Weights of a small mixture-of-experts language model, trained from scratch on English Wikipedia.
Size: width 256, vocabulary 11748.
Below are experts of layer 3 (counted from 0) of a mixture-of-experts language model. Rows are named router (the router's row for the expert), down (a neuron's output weights, with its number) and show model dimensions 0-255. Each number is 128 + 32 x the weight over its row's rms, rounded and kept within 0 to 255.
Before each expert's rows: "raises" lists some tokens whose logits its average output raises strongly, later layers aside. This comes from a sample of Wikipedia text that the model never trained on.

# expert 41
raises: "ments", "olog", "or", "str"
router [ 87 150  95 157  69 132 139 125 141  66 132 120 114 111 156 131 125 154 157 176 125 182  99 104 140 173 136  98 113 177  97 113 105 145 157 134 173 192 110 176 168 150 154 164 109 145  94 124 172 117 107 153 117 103 121 102 115 145  80  94  87 101 185 131 103 141 153  73 126 179 100 101 119 147  91  86 142 172  80 103 123 156  68 104  94 148  77 132  98 100 106 171 174 131 160 139 118 152 157 191 142 134 102 125 180 137 168 176 139  75  80 117 139 134 131 112 100 163 181 139 150 107 160 194 131 167 146 124 114 152 110 173 124 146 139  85  99 123 165 150  73  59 158 100  87 150  96 100 103 120 141 107  56 156  74 123 162 161 161  99  90 159  84 151 106 107 102 138 185 142 101 119 156 149 147 155  97 116 117 143 149  87 143 158 136 162 137 117 138 166  65  57 135 129  92 163 148 199 117 165  70 106 121  64  92 130 178 173  94  75 143 109 130  65  92  95 153 103  87 154 121 190 118 151 125  99 158 117 130 155 107 137 150 175 135 146 107 155  90 103 112 168  87 104 103 103 189 124 146  96 146 172 155 202 144  92]
down0 [129 115 119 152 172  92 132 136 156 145 113 147  45 177 147 150  78 132 111 130  93 146 144 129  89 190  95  72  79 111 123 121 143 134 115  69 130 104  65 104 137 120 205 157 120 138 125 121 161 110  98 176 170 205  84 128 114 180  82 202  96 159 108  98 107 107 139  93 103  82 132 121 154 105  88 132 137 150 128 119 157 113 145  84 121 118 114 143 107 137 147 120 124  96 109  97 169 174 116 161 171  66 196 192 145 144 143 147  84 163 158  49 170 139 110 126  97 238 150 106 126 148 165 103 159 159 133 133 176 134 103 157  91 156 103  97 182  56  75 170 134  73 112  43 133 117 132 112 100  82 202 137 162 143 141 108 135 156  96  95 131 108 140  46 126 112 128  87  89 111 107 134  90 135 116 173 126 147 143 168 139 119 141 126 166 106 130 114  98 110 159 119 133 120 126 134 132 188 114 107 114 175 185 186 136 153 134  88 137 161 134 124 178 120  79 110 123 103 100 159 172  96 114 149 155 127  99  85 142 139 110 134 150 125 151  98 160 140 119 166  60  97 182 130 120 132  95  73 127 161 147 112 117 128 132 110]

# expert 24
raises: " the", " a", ",", " in", " with", " ("
router [183 157 134 122 154 107  65 125 127 139 134  92 173  82 133 164 163  83 110  73 139 153 189 143 123 138 159 100 161 102 121 157  91 174 145 120  68 172 150 111 108 138 149 145 106 141  75 115  79 170  96  85 167  89 113  71 163  90 151 100  96 171 112 148 118  66 100 111 193 138 192 105 149 192 126 115 103 159 181 125 112 143 146  84 102 100 126 158 107  94 198  93 105 107 189  92 169 158 124 155 114  95 139 136  74 143 176 156 173 130 102 124 128 109 120 133 114 181  94  93 152 159 114 112 126 159 115 110 105  89 143 171  38  97  96 118 103 165 171  91 102 103 136 103  98 102 120 137 127  99 125  82 116 147 192 134 121 103 110  73 124 161 109 165 106  95 182 120 140  87  81  89 153  78 101  84 123 143 103 136 122 148 125  97 133 141  91  86 146 145 143  93  99 157  91 151  80 139 110 123  80  91 160 130 157 171 182 130  85 134 130 105 154 108 148 165 130 178  71 129  70 193 138  95  85 118 171  77 155 128 121 112 174 106  95 152 112 154  62 148 139 132 145 109  63 179 117 137  75 107 142 123 100 113  90 119]
down0 [141 181 163 118 149 123 133 135 113  83 150  81 103 160 192 163 177 190  91 115 138 106  83 119 103 108 155 120 166 131 130 161 133 138 110 108 168  83 164 111 110 107 137 126  94  72  76 114  84 173 117 169  97 132 125 103 147 151 155  92  47 124 143  98 108  97 144  93  87 171  99  90 147 149  81 102  80 104 132 174 199 157 132 155 135 127 200 152 142 112 157 136 112  98 169 105 149 155 145 178 156 189 104 112 124 126  87 169 160 161 108  63 116 124 179 174 174 153 109 129  61 161  84  64 119 143  93 166 172 195 146 119 108  99 110 109  97 118 139 107 178  88 129 123 159 134 164 202 117 119 160  98 108 172  77 115 103 149 170 110  83 124  58 158 130 134 164 105 155 107 106 112 112  81  81 177  93 169 127 118 139 129 120 156  95 129 126 161 157 115 119 137 135 132 163 131 151 149 144 138 103 166 115  86 125 163 185 132  57 119 155 134 118 106 139 104 118 150  86 111 101  61 103 116 103 185 189 155 106 203 170 147 172 174 183 112  74 147 149 161 128 144 134 164 169 171 156 138 110 113 132 110 131 111 132 108]

# expert 46
raises: "\n", "-", " |", " (", "S", ";"
router [110 140 192  64 169  75 144 127 165  91 175 121  81 117  69 111 123 175  82 137  97 133  97  88 120 176 195  92 127 138  80 145 211 185 114 136 142  69 111 177 158 107 165 152 105 121 145 112 153 145 167 127  62  81 141 121  99 134 129  95  96 117 139  84 107  96 151  85  88  78 106 123  91 125 103 169 181 170 134 109 114 164 101 159  91 126 117 171 105 157  82 176 104 100  89 148  99 170 118 148 114 106 137 163 128 125 158 106 155 162 133 101 101 186 127  86 138 149 151  84 118  84 170 149 110  93 132  90 100 108 112 112 165  96 159 119 162 145 179 106 113 128 128 144 124 158 125 102  84 104 103 153 132 141 102 177 115 126  93 160 116 119 183 145 144 153  88 180 105 126  87 118 146 145 142 131 130 123 145 170 149 192  99 129 165 127 176 146  75  99 121 164  77 138 120 154 129 130 118 161 119 210  66 124 133 109 154 182  93 178 151  93 104 146  58 114 145 122 101 190 161 101 118 161 151 117 157 172  83  94 141 158 178 174 133 151 103 183 172  78 103 119 121 124 111 102 118 188 158 153 125 185 110 168  67 128]
down0 [149 163 143 114  93 132  98  99 164 124  53  96  82 119 130 117  56 155 113 154 102  90  53 120 145 106 144  55 160 132 189 118  82 187 136 107 131 156 138 130 180 118 162 114  64 161 117 154 110 169 164 109  80 121  93 121 117 182  99 100 107 122 151 147 123 164 110  63 127 146 144 138 157  95 116 131 228 167 147 120 148 157 104 190 116 158  89  78 120 116 116 144 131  64 157 172 123 168 165 143 145 127 121  68 129 118 120 139 112 133 153 121 122 125 110 118 126 106  87 114 132 136 126  96 121 172  85 119  88 166 150 128 164 111  91  91 140 129 141 170 142 139 137  63  70 137 113 115 144 155  48  83 137 185 164 136 129 139 107 104 159 160 130 136  98 141 164 163 187 102 103 163  91  84 115 183  93 115 172 132  87  76 110 117 160 117 123 148 149 154 154 174 149 120 158 107 105 210 106 113 110  79 154 100  94 119 152 195 136 107 170 108 161  91 172 135  90 124 135 167  72 106 108 112 158 110 149 121  58 142  81 138 106  94 160 123 135 130 126 122 170 202 171 100 143 112 215 113 152 109 134  90  78 111 125 142]

# expert 40
raises: ",", " |", "."
router [ 95 143 156 101 119 105  58 158 143  93  65 106  99 138  64 174 165  71 144 141 128  94 137 155  84 128  98  89 139 167 127 133 114 165  81 139  98 105 192 128 162 105 162 161 167 149 119 128 128 102  69 160 145  93 128 121 165 138 153 120 144 118 160 118 143  60 120 202 153 147 191  60 154 168  95 128 147  88 114 105 113 127  87 133  67 187 116 169 105 151 166 146 142 133 206 110 141 168 161 154  98 119 155 102 116 114 141 168 105 117 117 142 158 140 104 164 112 184 145 109  85 175  62  99  74 142 114 168  79  88 167 117 123 133  99 115 195 175 108  84 140  77 149  98  98 125 192 143 121 141 146 113 129 160 101 120 105  74 123  95 147  74 141  89 127  78 181  88 140  86 125 140 185 106 184 101 164 115 153 152 124 151 164 167 102 174  89 147  80 123 102 107  93 163  99 150 141 158  66  90 104 106 103  81 133 105 145  90  74 141 125 203 111 131 127 184 101 117 137 146 113 180 143  85  94 121 138 136 190 145 125 142 173 151  64 147 102 155 129 149 134 138 147  95 151 158 140  94  99 166 132 127 115 104 117 112]
down0 [146 136 140 137 127 114 173 125 197 115 209 149 124 162 157  95  94  83 126 126 166  87 185 122  71  87 114 144 112 116 183 102 145 153  92 110 116 200  96 114  96 134  89 128  86  68 137 139 102 113 154 100 139 143 155 126 114 151 178  49  88  79 126 135 152 167 177 149  55 100 137 121 142 116 159 140 102 113 147 105 116 218 150 110 114  93  89 118 108 118  60  54 131 145  99 153 130 130 116 121 210 106  83 111  57  78  96 119  79  99 157 121 124 159 142 115  88  38 107 180 150 153 164 128 123  96 163 164 120 139  93 125 161  86 124 115  78 115 122  99 173 127  67 124 118 137 105 149 162 128  82 129  80  86 197  97 151 128 108 156 138 182 152 179  89 171 120 148 120 120 110 119 129 117 108 131 142 129 131 166 165 116 104 135  87  94 155  97 138 134 108 152 112 130 123 120 184 117 151 152 131 138  99 107 154 134 109 105 161 104  84  99 142 165 160 174 153 157 139 112 115 121 160 159 119 119 154  89 109 166 147 133 127 213 175  99 111 176 117 144 110 141  91  89  94 105 126 175 129 162  49 143  75  99 172 120]

# expert 28
raises: "\n", "\n\n", ")", " –", ")."
router [144 163 174 169 152 118 174 178  95 121 153 104 140 100 154  83  81 161 103 113  94  96 115  94  88 161  98 113 144 158 129 147  68 141 171 198 112 154  71 164 173  77 188 136  96 120  90 102 169 150 140 114 158 109 150  84 151 146 115 103 143 104 177 191 135 146 137  96 108 159 120  92  95 156  87  98 180 167 147 152 127 121 131 113 136 191  76  57  84 135 158 149 110  83 133 165 160 163  74  98 163  91 158 132 149 155 156 172 114 166  77  87  78 145  93 104  78 168  62 164  77 125 140 135 110 167 112 125 103 167 110 116 163 192  66  89 128 101  97 193 114  87 139 111  80 173  93 192 159 124 181 151  94 157 139 166 100 146  83 104  91 153  94 142 137 167 125 102 168 131 178 134 142 125 110 125 174 113  81 143 165 104  94 169 165 153  93 158  89 183 150 108 112  79  95 158 168 176 130 155 116 105 104  96  96 103  92 141 174 178 144  84 143  92 113 117 154 129 112 139 107 111 137 127 119 108 145 158 108 118 160  97 161 156 124 161 102 140  94 144  90 135 153 117  94 141 115  85 147 150 170 135  95 168 149 103]
down0 [131  85 173 156 114 152 115 130  96  91  90 140 174 156 185 127 128  89 157 129 113 172 134 144 142  76 140 156 122 144 103 166 122 129 163 112 119 176 130  93 164 137 168 141 149  46  91 128 149 136 117  94 143  77 104 152 141 120 155  95 127 108 133 138 159 177 165 109 169 132 174 119 120 162 147 117 170 131  77 105 161  96 173 148 157  85  62 124 147  85 127 115 100  92  53  66 113 114  92 181 152 126 128  71  94 122 157 124 128  83 114  85 155 131 124 147 141 140 110 140 156 118 117 155  70 121 173 138 192 184 171 133 113 142 141  99 149 136 151 104 139 105 144 143  83 119 137 144 144 113 109 100 151 141  91 165 100 158  98 143 136 126 103 104 119 110 164 101 114 112 114 129 157 132 100 102 162  93 180  78 192 152 131  39 151 172 120 126 119 141 221 200  85 192 110 139 150  41  51  88 147 114  56 137  79  75 139 155 185 114 162 124 113 135 121 146  78 113 168 162  99 113 159 108 147 106 179 146  89  94 121 132 127 172 109 121 170 156  70 135 153 175 114  87 125 155 140 128  96 183 113 148  90  81  75 129]

# expert 35
raises: "-", "\n", " and", "–", "—", " or"
router [122 153  95 124 168 143 157 159 171 110 129 103 158 108 104 105  87 156  98 111 103 155  94 141 100 146 116  90 125 171 112 171  77 131 168  94 101 201 155 135 164  78 121 164  96 159 124  94 134  94  98 106 123 100 168  87 177 103 113 120 104  95 178 177  78 101 172 103  80 159  83  77  95 131 131  69  83 155 188  90 101 132 125 152 122 125 124 147 136 153 162 150 142 130 177 137 142 167 165 110 135 185 187 173 151 112 132 122 101 150 149 108  85 104  81  80  88 171  82  87 118 179 110 167 170 132 162 108 117 165 155 115  97 114 142  80 137 174  83 127 103 132 177  73 135 161  87 117 119 102 111 155 116 187 190 121 112 162 119 141 108  98  86 184  72 146 111 126 119  95  84 160 156 161 138 162 101 154  84 152 162  86 146 129 167 150 155 124 119  97 131  79 122  63  78 164  89 143  99 142 110  72  99  61  93 102  83  90 160 175  97 153 127 132 153 156 128 177  82 138 103 105  85 135 159  72 157 161 157 172  97 161 148 153 170 102 156 145 140 195 135 131 150  83 109 146 135  99  82  86 138 149 139  83 124  97]
down0 [107 150 135 204 100 127 113 152 101 141 167  75 129 133 181 169 176  87  89 125 152 159 109 140  97 115 153 111  67 145 117 106 162 102 126 113 180  95 110 106 122 116 113 148 106 140 136 102 139 119 132 159 183 156 121 104  79 109 149 144 119  73 110 169 190 129 114 131 143 184  43 128 142 113 191 152 108 113  85 188 121 150 151 118 148 160  84 148 126 161 158 101 106  94 110 142 176  87 119 162  72 113 143 165 154 125 120 135  86 184  94 168 159  98 108 114  89  60 196 134  92 119 137 124 180 137 108 132 106  54  65 113 110 156 160 104 171 151 146 129 124 101  69  91 162 153 190 126 127 121 133 121 132 109 150 146 180 157  99 118 118  87 130 168 107 121 100 183 180 127 100 114 141 101 113 139 143 120 131 136 172 146  91 166 106 150  72 138 103 136  79 155 129 183 159  51 131 115  58 134 112 192 117 170 142 178 115  93 114  74 139 103 156 124 129 133 183  78 140  91  97 117  73 118 202 130 133 177  57 156 147 120 188 139 103 102 157 106 132 118 109 144  93 120 184 138 125 127 169 120 133 132 202 159 155 114]